From a checkpoint of a small mixture-of-experts model trained on Wikipedia.
Training: a variant of Muon for the experts, 657M tokens, 5011 steps.
Below are experts of layer 6 (counted from 0) of a mixture-of-experts language model. Rows are named router (the router's row for the expert) and show model dimensions 0-159. Each number is 500 + 40 x the weight over its row's rms, rounded and kept within 0 to 999. Numbers have three digits each.
After each expert's rows: a language model's description of what the expert responds to. This comes from a sample of Wikipedia text that the model never trained on.

# expert 30
router:453470423515505472529540517490503480523550535446501584512468460517492458527590545471486506521554436540519518489487453510519524482514539487501494562500450481462484439458460491464475534456522504505435526534472412470473564579508429513455456507497452468535488535511481576495498456523468516495519538540536522421563458527446465464483572498528495487446523463487526480531443583571497508487550491534421507457525522563580441443446467471584432491455584468439496541507458562482458501511471495
It responds to: Past-tense or base verbs and particles after was, to or a subject in narrative prose, such as placed, began, released, went on.

# expert 14
router:463439471505512511486547583506441460481560577459400582486440481503497492502491587508438534483572502513521452481505448515463516469572529503527493552543505467458563485463486543500468571471506454541458517506494435497504561577527496533519475569548488507515525526518434556469497465539481489445520510444550542453554466498471464470481565499592516534512477463512478526550468527557450524539502514591450501505441529485508454522419480483517505517403565490474467499538458543438483475523507538
It responds to: Word-internal stem pieces of ordinary English words before suffixes like -ation, -ed, -ing, e.g. favor-it-ed, mit-ig-ated, responsi-bil-ities.

# expert 38
router:499432497575499494466525558487513515506531533480459504559511461548453507547528522557483558512471440540510539500446477493475514415453558439520482496558512481515520466492490497502563501459482470563455481528458460499450555519542448541489509516485471422499466533560483497454565438540439516451583558541581541421536468467473480475473530449464473520483467491556544417549418501503478471471519498501519493481459513482526446538501481475571411530472535493471487512512459571454380528527433493
It responds to: Uppercase letters and pairs inside acronyms and codes, often in parentheses after a full name, e.g. (RNLI), (SOHR), KMMR FM.

# expert 59
router:439527430537526464458499515464476521481499514453447526509500460512449457578480494448433545529552475570513553505424526501408544433450539472504494529534548441484559508427488535530547520428491464474473426518432476539512530507539482528496466484533435460539453512510497465496553434521470484485574556546525504513506459480453430438491497512552492476439484492527537478521504559516492511442538483577493520474493463498504396458494446541499428509481533493473553488527470560418427548449474515
It responds to: First letters or fragments beginning a lowercase word split into pieces, mostly s as in s-clerosis, s-hallow, s-toats.

# expert 29
router:456452448560527406479496503537495518481524554490473519456473447526478454602542532472420486522510457531494499518520477518447528480448589488534464496567482377528520465506460539497495516437520515511394415488486487484439532584565479491459456522508450397494487509512469491499544468513460488491514486503562556507549504461405472475443520465512472497487510511559525429522492485550489504561528489515459582490459545460489481508488490516543491536431522419451469534494460497468442487468501503
It responds to: Opening syllables of Indian and other Asian personal names and film titles, such as Ka in Kapoor, Na in Nair, Bha, Raja.

# expert 28
router:470461512588500470483515583504502453463558564456486542492474487546468452502526558523485514506563474566543590475517479528502485459458514523505469504581538489511519482460441546509528575489476440475461512532517456513492604543508466530536511491539438446504468526485474478513554458546506541473513566465515558503532478504465469473472558522490482483430519478533535491565414550520488478531499489570411555519496531553509507452429444502585462514451591533467466475528464498456408512558470478
It responds to: Abstract nouns inside set prepositional phrases, e.g. in order to, part of, in question, for example, in search of.

# expert 12
router:429452516512539491474511499519499570533542536501522517490503481569489442618563497483437495483564466518571542488478479498443520482503548501581460497548454430520508440499486545499485484444542490528400472494502440498444483538538461499523454510505425456552499529509441513494511527501467496480509501503538525445497467492478481474457531470520482497460503486618526434581432462574509492505547462540474550504430499495517449478477504515508504532387516494473460515553390507444426526538477525
It responds to: Word pieces in the middle of foreign personal or place names, often Spanish, Italian, Arabic or Asian, such as Go-me-z, Gi-use-ppe, Sa-ad-ians.

# expert 5
router:423477506505537458468520529452452488476512521483471505559494481519472399529545520584462534506485442522531541484482471518457533451415576498533460579568497487489518514469494495483570501422501476583460471478452453498456604505528517552500464537484480486465428559543472540514565484536521511449551575458529520417490493499456463474397522493523495482456491479565549453532473529499536532499561512557506553509481537540525494510503512496544491508426546448462477509522500510478389508547455492
It responds to: Capitalized words starting names of games, brands, magazines and franchises, such as Game in GamePad, Star, Time, Chevrolet.

# expert 52
router:460471506532475464447539548457459476440520571528493599502514423537458416469534485543503530524545437524540533480483484522524580480466541493548442514579454511465502474433475470495487549488521488502442492493498497488418564539563446517493481447516449506531496550493465562516493426505493500467560516470602551499504510489492484459499540492453444507453470499495545439466446518488497470511503485516477500524475547480588394501453406451509506506437504507500495531566494526449399540546469523
It responds to: Column header words in sports and election tables, like Team, Date, Score, Opponent, Votes, Candidate, Pld, Apps.

# expert 56
router:471430485542554481496502515442439475473523571494445547449497448476426469546501509539523537525443505526535601480498458493530526424480488459459460504616524493535490453478490484497513572485486491526459529528460448490415579526521442519460550509521424460519516565573466568527501432536428537482539529536557514448550472521514480477442527457492487513463510505561586436532488517500480477444534464517532521505529498536498505466488475482501494530487497440473474514508475520434385574509459502
It responds to: Road and street words in addresses and the slash between paired coordinates, e.g. Main St., Ferry St., 40°23′52″N / 40.3.

# expert 24
router:453476482544537465518496484452460512486523520461448513496467470502460472552517525501458501544528450528530559443463461533450538413484528517524491541542531493437588413451461527505566532452537445562416434495480497515425546506537429511508524494505453461531479473506440467473519447520416513511597554523610516506517479507504481441409496485558487511405486484550514457482499565524473474507499474491514496488500498544522495466487490520505454582474549500467556550489477541463459567473422509
It responds to: Standalone space tokens after a word, usually before a number, unit or term, as in "2nd century BC" or "February 10, 2023".

# expert 11
router:449435441558542473470530548500467488467526599439479551543491466496482475489559514571495512557485468500538527444507442565492557422453570472555502513571500492516540480503465480493516551478496500558402527484475427505465540509545513507484450557516493471515480533524433553533550459539471493421536556453514543465518506466478475472425544533509476489438437476583516479514445496511517529471511423546469529503452537521483445454459484487519504508473547464423463471560465517446410499480489541
It responds to: Word endings and nouns inside names of organizations, agencies and publications, such as Ga-ming Monthly, Protect-ion Agency, Research, Affairs.

# expert 39
router:407475476518508468419549525480508508447513477492458583532463456586453497568548534478459506511607493523500553478467457492444499480437481507463469527516526433529572433473461554507486588464529512548489453574435479503477575523496461501520488553562490457482436485570466468461539461556494524465546599496560522422491472510454461462479507463523480459458474462515487503508520500475515514513530462526544509510512484490517532549451477478492459524481509469455481542554489505435385526491449529
It responds to: First letter pieces of foreign place, person and religious names after "the"/"of", like Qu-ran, Vi-sayas, Ry-ukyu, Fa-isal.

# expert 23
router:512440471546530483462534526528476464475584529460447516486437479530470488527572554473431574496569484552572515479433460556452580444447502476491470535551496478472523429454453495471541544427515529524463491518435417477451549513512489552481483534545497488490470498519463485518513483517442551459495540515495541492530430463426496414484526507544478552467487461532535437521455497556440545488553502486501541473498523547571421514504483498504483546435501437507549496480468574505445517497446563
It responds to: Articles and possessive determiners before a noun phrase, such as the, a, his, its, their, including possessive 's after names.

# expert 27
router:476460433533539440428561533498460522444537556473489513569433453519474493499537484557445546503486473527487507426471463490499519482448554435530499507565482530488504437460496502503566516443568510537423484459497459473440588508508481520473468545486467464515482556532436478521594421541497561459536552475541593476487511475459480483433506510510506525461468452534503503491426506508451522519535497517541521575458572519575475543474477525513488571484518507473486517532458563477435565491450538
It responds to: Sports league, competition and nationality words in sports articles, such as NHL, NBA, NCAA, League, Cup, Football, Olympic.

# expert 41
router:456437492525480452501563487527488458468512516485429567504488396528468494511538516545443512532473457564559553473440496540462521429495527461543444485552519471521551418467469519480501504431509427580457480501481468494399535516563439493488483509496500468545516478514490483501519456581476562486564538553575563441475478490455472488432524483476487530480464503517518442515460514497432458522523474493432535515466487489539464500469485470532469494421526529459499570496463539451435590565486522
It responds to: Last digit of years and other numbers in dates and tables, such as 200-9, 194-7, plus century and present.

# expert 19
router:455462453531526467472530506507517498489572537459461551481493381564468449575528506530487508531486423576532559505466526512494535460475537464526414523486471399516526500424496463491481561400490511507443485485457486523459511518568452525504483496532456474525499518538442500495514448506441481506553513545585531455504461501442431496500528525483507533471466490515545487503472557514450450503522503526507515497466558483535451498482401483551442483404502501482525542474475544473406560520430537
It responds to: Single digits beginning or continuing numbers in table cells, such as vote counts, scores and percentages; also Yes, None, Apps.

# expert 61
router:498502467504495480416496514516514539439526494494440480502480501546423428588526537555451595512514464562483584418452527510480546491464514498480470543520497478504496464444468531523522479472529502533489424517441488529475504494516403522462495523488454454552472538470484460518525457578471561497518514507627531476513476496513481492489495534523441513463491476511508504503479590532500498504522442571521529496499559492529471559399424510533459567466534514443517592459482539451463546484453550
It responds to: Spaces, dashes, first digits and superscript markers opening numeric values in infobox fields, such as Weight: 88 kg, 1909–1913, Area^{1}.

# expert 22
router:526413478528513432469571545499472551461518536463477628564459442496463438505492494534494533527513462523508526480490485520493520437442578435508467519529517493519505471479467511498544551485506484555442526509465416473427577557525480543480446544496499456477440518560489447433528490565467526509566550498509582470492508447436507499453528481549510507480455511522491477523459501515461558488591466512530507484490565561522495528488468470487499557450523459469470520549463568484409519455432505
It responds to: Words in names of armed forces, wars and national bodies, such as Army, Air Force, Royal, Soviet, Regiment, World War.

# expert 36
router:517432458548498446457526561503482511525566523510483511490469421534421469576611521546488509574472452510564521464469483517434554471461558459567484494482488470550554476486459500472503550477485506548475423496498449501448517526583475520475456485523508453531496559472446542515558480527448528500534506513541545468561439455506487470462482511504432499464502477502560422550482523479409485502562489514478570483466515518483448477478421500535456568424547449465543533472431512480499536494508511
It responds to: Separators between names in credits, tables and citations, such as pipes, &, slash, semicolons and "and", as in Simon & Schuster.

# expert 21
router:448427483590543505484532508529489460448524520541456542558494453523446474548533525547418535532503415519560578514449489520450555460438597499550498498507503518490515464496488555532575520434430505517451445517497470502460506494548427556465507506497497418441493483516457525448519438568487504500546534547524554459552478492470483502458515466525491481457494528478563465541467546502466430525525531496460491576424536508555455470476459493513456484463504499453550563500475550480431546495475536
It responds to: Lone space tokens before years and numbers in dates and tables, like "June 2007", "November 30, 1978", plus some verb stems.

# expert 58
router:512470534537538490472531557502543481470555502504475543507494414563467495519551536530476529537501449554529558518458475500511517491475487460533482520574503470497564476500483438472552560417485435538430501559482409517442523509571497527443471483481486417567516496528444505510514392551498494474590521529540540487520437469495470501468551491495447474476495490497514410520463579511428513517464476502479563494453526490564488523495446491510458560477530462502519541508441543445467559592489564
It responds to: Closing parentheses, brackets, braces and quotes after numbers or names, as in chemical names, time zones and dated works.

# expert 45
router:506431472558479470501527511477523447459552496516476522523511402487444469532557519579506508521513447563584504510487483524469580489510571490564497488522446492469514436466463465516581557468480446486471475519493476474441558502590426571440463462523489472551490524514445479518532428511464564479555553534524577480539462463476451523491496492488463497513520531492565486502431562510450463569459522536473481532449501481532444453457469526546492517431498499465525591523485520456449566527480525
It responds to: Labels and codes in infobox, database and chemical-key lines, such as KEGG entry, InChI key pieces, Preceded by, Nominated, family.

# expert 16
router:506454435528564443466565533455477453446526502483399558520418478567494493542611505487492573502536490523531512447436486525446570488497533480500485495505471466472526475458438508462476479450519540493475512514483440459467514502554524569485512546531476502510475537547449480559582464535439572499503518515515518487547423483438480473494494481502497547469448481524551465495507519514395465482589470503464556469440500508549478493456478502517451565477535496509492559495487583479467540488449587
It responds to: Is, was and a, an, the opening a definition or apposition in lead sentences, e.g. "is a species", "the son of".

# expert 6
router:483489457533487481456536568462445512488505513470483586529438470515486412508530572559468476494522464614578548463499431505498485476488500482491480521588504507489508466487476562525510510471482450543434500529433480465454550523471509533512494506472443507542466495516470457544553450564522575507547550537525526506510482488429464443515533519476481515442507454603556419511455491558473504501501461535461473533512549538546430509426510447547496505439583544498464501538448545489445555530479515
It responds to: Nouns of duration or quantity after numbers or articles, such as years, week, while, days, season; also some counted nouns and digits.

# expert 25
router:397505411524488466444597534523460497501592537466486540480447497491491457527520572504471472497482499582556572473514449511472485492456486520497440504521532466517509485491470537478501525501479469562450474519448420517459530503486498518534497494540463473526421521484468542559562463561488515492581516541506519492558450483450447471446560504477485557464445455504509455544471500503452499487532470509406524484494546526566488501392444502562440545431573509491503534530466534492485560548466525
It responds to: Subordinators and sentence adverbs such as when, where, while, However, Consequently, plus commas after introductory phrases like In 1995.

# expert 46
router:461454487515502454467560551467490510469547628443519505533454441497505445503504531549447557528581481527531542483475439529491529491418517530515471560547447461465510473435505513478452490474455510524459486508516532515507560513486427495504485485553446493488491525493475486552536446514449538454508526491572544427533471508481444513411499511490407491439486441507556414572432546496460465525525505565493523525511537582536487519441420507491505530494522513475505484485422515456442514553461534
It responds to: Words in wiki section headings and infobox labels, such as See also, Seeds, Early life and career, Succeeded, Spouse.

# expert 63
router:441476447501515489495493554451459458466512479501467528513494492490463506541523550476454535492511484579517543458483483508464526430483523450482440522584528512478519490467496492489542500413526463558440482529456493524402556516567487541482483520505412480500474540502464509499544420555458583491566533549579500500554518505459439464472501522488408497469458467527515466508499538527415532517523431523515491507475471521560442516433468504538481508460509542513528568580501518444363522550492535
It responds to: Digits and unit symbols in measurements, statistics and times, like km, ft, mm, UTC-5, 6 ft 2 in, percentages.

# expert 53
router:439467442519508471480584546492463509457570535442461531455439442542437448548588529476449499527505418577530514462482447495471505486482514517492445565540500522486506486448475501496505481496536513541482440525480493474468548581490453509510491544575508479477452509547467559535505488524422494487528562473500518434571487459488468442479532509540450532511496483525537446543445529521404482463531462514438551487451506552543430485438453524585423525477498444471508548513492533466507517536438531
It responds to: Prepositions following a verb, participle or noun, such as of, in, with, from, including, by, against.

# expert 15
router:465488494536555492483517540555518493522512496492450538501477430536438500552573557534487531517475429548577561466483465537463502480478534466511457498508478443473549451487449474455515522422492428560473493510489445561427515525579470499458436519522502467559477488518472490513561437603464503462588530581572600486488466458503452487473533502509457522454494498481546484567487518473418542491549492518447531466478503497526431488455442480547460547461510463489518536535489503474503560545487562
It responds to: Commas, closing parentheses, semicolons and colons ending items in citations, name lists and scorer lists, e.g. "1999),", "45',", before ISBN.

# expert 55
router:504428512502514479462553541491462530444549530486453508526492501501474480550560519513483517558479458522560510477465492524464526498470511512508488610534487433499566488457466513475513498476490445583497451503459395482470530549556475575479446544564457450479471540590498537491550508541455495423486545501546545474504432438476442456458507477542438532487446468492506448527521537487391526470572446547501522454517558541503426521463456480506468516511547433496514492455464571467509543516472536
It responds to: Hyphen bullets and pipes at line starts in infobox lists and heading equals signs, plus field labels like Children, Starring, Occupation, Genre.

# expert 0
router:476483497561500450454568522516488540473513495486441492527472437531489480537487490466497558531481473533546513504488476542483555485455497520527487504542473388477542494442463518508520489485481523550511451530507444499494502553551427578500498521511422406504493474575455487547565455569479492460529553494610566485586442470456453483490539493534466515480464447602522437557505578484429510487551456539490490519467510570486490535472481517529468529496546475488554564511468554484496555494464579
It responds to: Line breaks that close a paragraph or a title line, before headings like == Plot == or a first sentence such as "The Sebeș is".

# expert 44
router:506454480530518461420518558426506530419540534473469526561461405499456444534565507558483510548499421503547537430452491553442506452429538483547451542594515450475538465437495542518547599461539482575447460487507453464445567530481438526468505514449492505473481496511491490455518461526462519485540559489542553453507466471456480494434467476493430453491471457533506480503484496453495510479505492522537537521491552536498508479477434527548515537510476509444496522574495572471440516502445493
It responds to: First word of multiword proper names of places, parties and events, e.g. New York, National Party, European Championships, Grand Prix.

# expert 43
router:445529466521502485510544525483491530465535553466462504529489500529461487575511574475455506530554440515535521495439542516488565499495477488498507550483448462474559427477443523514466447466560512484512467520464482552455528487474481538455462490574437486502497460513506509455487448526469553475490562481565599473557450471430446472474583497543512510462517471588535501580455505545484518526523442543458549477491539461519424567489474515500491553467552527518420481462479495433390545502420529
It responds to: Short consonant-vowel pieces inside words, often after prefixes or hyphens, such as re-la-unched, self-ma-de, im-mi-grated, c-ru-ise.

# expert 17
router:463456457496523454492559547468498503462546550453475504537507508505485460534555539488497496531539467504483533492465467553471547467498545477440448502583498448511558447497433528513494562427480393551428492555493461533439505544546436497488520565511443460555484538576406492504471469513487527526506499480517525436532443465452459500410546441531452509481454481539491511472482501486480507515539393532496561552498510480505439462461496472532506509454523509489442521547428522453406514501487576
It responds to: Middle and final pieces of non-English place and proper names in geography entries, such as -abad, -sky, Pancha-y-ati, Autonom-ous.

# expert 18
router:456543440512522449467495481536528497463549522531502525493486443511442495571539573471437550552594425551512511513486470478427555488473527503505485489499571423478519441449402514442516525473559490483486424528467497507488531489514474562520494506504447420529486499528473456468534473526430555505544539470584531458526486466474466475488468490553454521502498451543532492518529524521502501484549474554524506503443445476504490504471484540527426564483516452410549520445429518416401551499514516
It responds to: First pieces of foreign or scientific words and names, often after a colon in taxonomy lists, such as A-dephaga, Po-lyphaga, ü in Schiffermüller.

# expert 35
router:496482515584511500429476558507515536487481486449464495485452445547482485533541523460454518528507470588511571501462513581508543498460528503495471553532470401491567482485414494494484471448524528535479472545465430519462512548505453554509473491543470428522458459527461474505536497548451531422597545546559566497538460478488467476478534518527493524423485473546497414575465586498474536465546456515466517532494528536525427472470452522531434566502570494464498545499474519465503550523456500
It responds to: Opening quotation marks, parentheses and line breaks that begin quoted phrases, song titles or birth details, such as "the, (born.

# expert 31
router:443477456535524503475535565516516519483559531447435520490451472515489475526617532516498512489471471558523534463453439532472484502519509525495460587542489504505525482465442541460497513475548511524461486528512399500466505582511454536442503495558502507486452460526467551513577455502429560466549545526485581484560473460459472453467550488522470537493480456514510463563490546537425497486599460491459537463476497555530453440495424526622467541493503482475455530457492539475491517525431482
It responds to: Words that introduce a name or examples, such as as (known as), called, named, including, like, often followed by quotes.

# expert 40
router:481494442513484491472518529522484532457499522514487526463462487554429528535531558501456559547557447530540506481499455489461467445527474528544442494548498386474551441516418533565487551465560413502479437522486506558445519524491495494560457492519463423528549469499479490461473460510424503499493518527578535448528461515498476442470563464509475525453531481579520487585433489535487527509543487578514546464479532472513482562444497531504483490501559495424428521516435518466454514506496602
It responds to: Short consonant-vowel word pieces like ha, hu, ja, bi inside foreign names and words, e.g. Yehud, Brehuescu, Borjomi.

# expert 60
router:484430435505526473415539520494460507503553495513480559544448449510469456588507539468394489487567461504555492490456442497513463480471563523534466509538488414493565466525498520516489549469452538525432467516481445514505546527589502529479464515529495500553458503579463572521497470532455478500517503511568576442529453538469469445429529481533498496499494501515484466478523516528504484493574465569499572460536492494516492542452429556551440489419551446492461502540473512432425512481514525
It responds to: Syllable pieces inside Chinese, Thai, Korean or Japanese names, such as -ang in Chiang, En in Zhou Enlai, ung in Kung Fu, plus CJK byte pieces.

# expert 47
router:425464460502535488519564503489479451496530532481476530525417468566492478500596548501420513518529477555552519488474464499518557473483505464482491506519507469465552495421473502461515586458475497478473517560456416461453555555495449519492479473504454461495450537480466540504585455509459555474520502539526508515577450482476440476479518485572413496490478441522587466586431538532449479522516461545465515457495472524577464494438436482538432490467535517486487568492479523466461535542462548
It responds to: Auxiliary and modal verbs, not, to and instead in verb phrases, such as may, would, could, have, not.

# expert 32
router:471466470557503457492557558467480521444510557436488569531461429537488459500547524536502500500527481504586531455498435543522524420475553508508505518545503498465548474434432481519562557469480450522446481538478431466470564569494453498496493478502443502523490512491480484521562465520473515481553590511500565520552476488509435451477595523508454516458456486504521467558413570534506482520516468542453523532470549569551450520482449488522478512457560508467470480556424529458394520522505506
It responds to: Head nouns after the or a in narrative prose, such as victory, campaign, agreement, annexation, ordinance, record, conditions.

# expert 10
router:444461461544502436465533551532517508480550531468395532473475443528493482542585507505447512489475437525548541546486495480414495475489530479506492517509508500474503474427477549508513527409517534497471485489522458526449506552517428522453502508472479481467469474500475520499567398587438568492581533539529579484544480482423422476459530452519477517467464481513574418547516507503409466490552497501435531481460526566525474455462427509510461521474515470499490543450501557502491516532442496
It responds to: The word as after role verbs such as served, took over, recognise, plus became, become, was and being in biographies.

# expert 7
router:400487464495477501430540511527514502423539485478436512535481477530436479570547521541458549510526492500552534478476559543477546439388595516464451537553490443504497447473506565499521481435544531539469391539462463537476509507502505554502492486475472486490456458563432526501493478537476531481551551522571543434481496451447413494447443461483470475489524496520502507514512480544467502512483472505524505505459547495508485531425490514525431516429477492465505532479419549470459561455455559
It responds to: Capitalized word-initial pieces at line or cell starts, chiefly sentence-opening In plus Al, Ar, An in Arabic names, Ar(ena), Ar(gentine).

# expert 57
router:433453445509537475498611519498485488512533576428508573491467460510479474525558534518466507538543420551550526453476435518515514491505519510521471530553521477481497451461478520488508546465519494539475493526490448498502563526517398543485471530580504488487534531496478578506500470554445491498494561460491534480564453486495475489479564535502495514439494473524537463498414571557434472491509447555422539496478565575530448443457470507573432491455583476482510513533492533440467502559439514
It responds to: Action verbs and -ing/-ed endings taking objects, often after "to", "and" or "for", e.g. disseminating, restoring, provide, using, gave.

# expert 50
router:476478435560514499475540544460514466481495550435478560540492443507499477516600538545461523530501445512585521428455488550488503470455555512522491562554512461497536454436451481489504474443495420520479514517469448464479517543531491479483467519562466501514468502550493519554592435513496563475514559461509573480507489501499450445477585511498440504419465498522529449527465557515494466516557477530414490497407560527551474483495463524549486539480563458465451497506442499443426487559510528
It responds to: Nouns for films, albums, books, songs, series and art forms, e.g. television film, TV series, sitcoms, bonus track.

# expert 9
router:412507460503560485492533561527512574453512535501459613548487464548486497538533549528466562516550444515519548502495437550483576433456531473436449550494488478463558466475485561479483547511529463552453463497484521537480531550524499530525475511552443449517453536557488480492504430535465560410542566482578491457497447497481478473440509462573490487460428437505488492519487489531487555457493465544516512429524463484487482530460500522503471469509487486477522526494439544461409505444429540
It responds to: Short syllable pieces beginning or inside capitalized names and words, like St-or-kyrkan, G-ar-rison, Arm, Gar, Ser, Cor-ruption.

# expert 54
router:528454510523490459466525517464490524467558518482483492478465477503439456580548534547503562577499472524550488506445461546491504506479496550463446574551467414529535488431475503470521524454514497535491426516465444513401541497562470567503468494591455473497487506572488517533517496513493522429506546513542574457530460433446423460475496481553446506504472437486515445545488550517409517513537461561444534436468542465547412530475448486506477511491520432483544502480452510455492520542494543
It responds to: Pipe or hyphen tokens that begin a new table row or list item after a line break, in tracklists, results tables and species lists.

# expert 8
router:504451405530538497509513497527520561498508552529468479543524480561438467586508485480448511532545468483524525495480414483477484503482560465499427559513455405520579468501423498527488512395527439518455428471506464537482532534527536531501466536503502502519486489544468516493506441523495516408505502475558506464543462502470522474490601491531502535480435446524531492545463482589504508532545453501500535473480484478477493576492439528521444536495517445460487532529438517395429514485427554
It responds to: Short consonant-vowel pieces like ri, la, le, e inside proper names and place names, e.g. Har-ri-er, Ver-la-g, Johann-e-sburg.

# expert 34
router:464484501576562439476515518484516473471541552476410556512485490540457455529512540533480535591534443550525511452440472528423523423487518536491480528474555437482559448443454505490520508464515446540449441529490498520456506499514459550479528499554507462557477492508475465494558446543421492448567511481611514475484459447511455461454529514563468509431459501533485447533485569507503479500530473506485520483479516561524495469476438524584449551427567462484511554480493533454457551493451521
It responds to: The space token after commas, colons or prepositions, mostly before a year, date or number, e.g. "London: BIPS, 2007".

# expert 48
router:462496473509558505447568568473515535476550517463432488485465504550499460526566524557455564592510480560550532423425456546426517482503505535495437500493500479531571502468448531481491561502489495528489465522484471471445509524503491489519447502557465485508448562498440520545504422571470493495587497494540500484496470457499504481455525513527442518497477440481571441515467506466400516483565482495466520451501521539514432518471439491547465594442562463525559519502507537426504550467521561
It responds to: Conjunctions joining two items in prose and headings, mostly and, or, &, but, as in "Credits and personnel" or "Design and development".

# expert 51
router:451418483589489492507549500537516449440530510530456528539481437507450491527527540555409544523517430509566571514459485528479568467480572518528478495502498515537532491495464518516542505382455436509436476516475461498440507501578410527463488496509496418467517440501444509440532444544507491507546507554515544446564466504498464500437487477533486530461529524489544463535496545495477450532509506505460481563459559487535440500470454484532460465445518497479553534534460523447413554548496539
It responds to: Latin species-name endings in taxonomy infoboxes like -atus, -ius, -ensis, plus digits and spaces in sports or election tables.

# expert 26
router:437462482556488493404491562523477501455499502457460486447490443497446449522517476531448519511493453578534537483478528555479522477447575522445460553530480450469555442467463465507497476462583530489489508557472498512451556540548442512492470524504457442521506478509457491485500498537470534449575550476613505509505480437495502488491480515521456462449470449543517473553490552514503486422518451541499586554473538544540446497433412508495439560478531506494500566442479499455482582435477515
It responds to: Opening parentheses after a word, especially in tables, plus prefixes like con, inter, ex and hyphens or dashes, e.g. Decision (unanimous).

# expert 49
router:530475488580538465463518540566475529536528585536495525503484487585453431510503504554487565503499452513509546512465484493492484483482546510551432542553470449510566503450503520521554524488496476517454459493511466477465517533603517509512500510534449429487468581488486540483559446559502540473609561539590517450537461508454493471474511549509428521484474435506527422554497533578463528466512515481505566492478475508468459550468456482536446567514470410463513538489411522479493507478478529
It responds to: Periods and punctuation after abbreviations and initials, such as No., Mrs., C., Dec, plus colons in titles and decimal points in tables.

# expert 37
router:453456410524518422496580449498496493478559571436513555509464480572507480526613552526458502525504451552537492466506446552504497481517502463497518514524450462459527454445466504453494592509493481517485494550466436481480560538496423516507490527567496464489477516478497577505565480544420504487513537530535532486590456480486447458496513522532459524460534467485527457547424560526453478509554508499466492452500541540576453479416468480541440502463538505451499538497444553453453512540472515
It responds to: Finite verbs and auxiliaries right after a subject noun or pronoun in narrative prose, such as had, would, may, saw, selected, occupied.

# expert 3
router:490467492577524498470485542493510443466522527484433530488499492533441468561540535535432484516501429509500506504447510520452492475443516466501480517548501437456555417466484533444524527428542481554450465533462441470460521558561438534498472509489477404500468439515477515461499503542433563462574536533572594464514460508475497481474541472513496532467468463480605474574458564488478497484507503503519542528464565461525478506481449527557432458462524504450511580501503520411453541542472503
It responds to: Byte pieces and letters inside non-Latin words such as Georgian, Cyrillic, Chinese and Korean, plus LaTeX backslashes and table decimals.

# expert 13
router:514477505512549431500516583486473463502570523509467596467444425542500478502527551534490519531482498498515498468432476533439549510446539484488513546525505473495605461486458479444548522458538471522452447520463439538463500529575420528499469467526476471532515460500436517537516429491399507422544568516565526468537484436464521496500540502515533488434462512503522431530447514493444510522527492548463544475499524515550448477422433459527410520507524442454525513464480529477472556501436510
It responds to: Pipe separators between table cells, mostly in header rows of sports and election tables, also semicolons and table rule lines.

# expert 33
router:432432462562516479490609498484464500498508557487495568503465449516452460525560577491468510536555459542540518485481461516515509488519542506513475528499526479484542468467486498470482597480517522504493494561495417486502593532530424562493488518575470481469516549490495537514557482524441480527515547506514532489545446492484445486466559526534499476438509486515549454595420574538467460496499493578452548493485521564547463472464435476538470522439582509471517505549440532474421480562451487
It responds to: Verbs and their inflection endings following a pronoun, name or "to"/"not" in plot summaries, e.g. trust, asks, argues, help, tell.

# expert 2
router:451465490588553481501486492481498479498536566499430533540469483515455467558533555541465534542488408533549522463436489550442537435495542477540506532503487451469555445482425458466542527462523463561410454506492486494471486501570460494458517506534503459566467506523434483489551464504442482466577505497636506497526479461510480461426504477560445503473484472546510441506449559543484483489502459507510537473507525544485485483470476500566471603466551469437550543465471514469438521491477518
It responds to: Bare space tokens after a colon, pipe or name, usually before a number, code or non-Latin script, e.g. OCLC 13358, Class 76.

# expert 4
router:450417495574506506507522511542503475443541507536452538516521440515422475523530536549422535498512415544542557516458474531457558469478573515547452489514524518541546474485476502545571516438449475519429468514512452516420521494539455531474471481495508402485471479506466518445531432547494531505588542574517555476528473512451495478436523489521468504444478535499561465550469536476477433522527543500481476585424550488531440502474462480532459475462496478439523560485486542477431552507464511
It responds to: Single digits inside years, dates, times and decimals, mostly in lists and tables, plus month names like September, July, October.

# expert 20
router:419470482509507481470563509539472554515483529463505524485463449510490401556527485488477524521488502547523555520484444534455506461495569476573501478488472478534537473509448502516538539453528360545417493454488402509490518540551440496501518578513468483556462564523430498467521502543469478516534501488526535463501498513475449487459543449536478457484421459555523441520411539544504479459518413567481559507467498511504423468463466538567454474488532480457511497570443530474461510532512493
It responds to: Last pieces of surnames and place names, often plural-like s, es, y endings, e.g. G-ates-head, Ga-ts-by, Osgo-od, Wilk-es-Barre.

# expert 62
router:488440446509490456486536526451526499455551527468471510513498414566499497554512547535459546514527456571497543494479499506488482441460509491512433564572478414506521450491490523512529534422522472536450451484461487503448496513550498537444503506536464435487456559514487452496528429530476551493569534553574509492549498489493478470491550536488502523500461496524562507526467558537458497486512493526421491499506518497559425483471403472525441512479519506487533535461477547385363576511443504
It responds to: First digits of numbers in tables of votes, percentages, sports stats and coordinates, e.g. 54.2, 870,444, 3 TD.

# expert 1
router:433473457494542451433539507491483543461549490489495554525528479520487426566546516558449508556498479509518540482495392532486517515465516488515385520546499498503514411518435546531481597405542447561473465458516457509463548526525455525494504567502492463559482482538422541445499447544512528450509510502543528437505448531471490484434515469518527498381461486537490474540488512520499562498539417525500524506466498525497509499461481529521484558490532453483487523502491554470404544467442507
It responds to: First pieces of place names after in, of or at, such as London, Allen(town), Brook(line), Kil(burn), Oxford, York.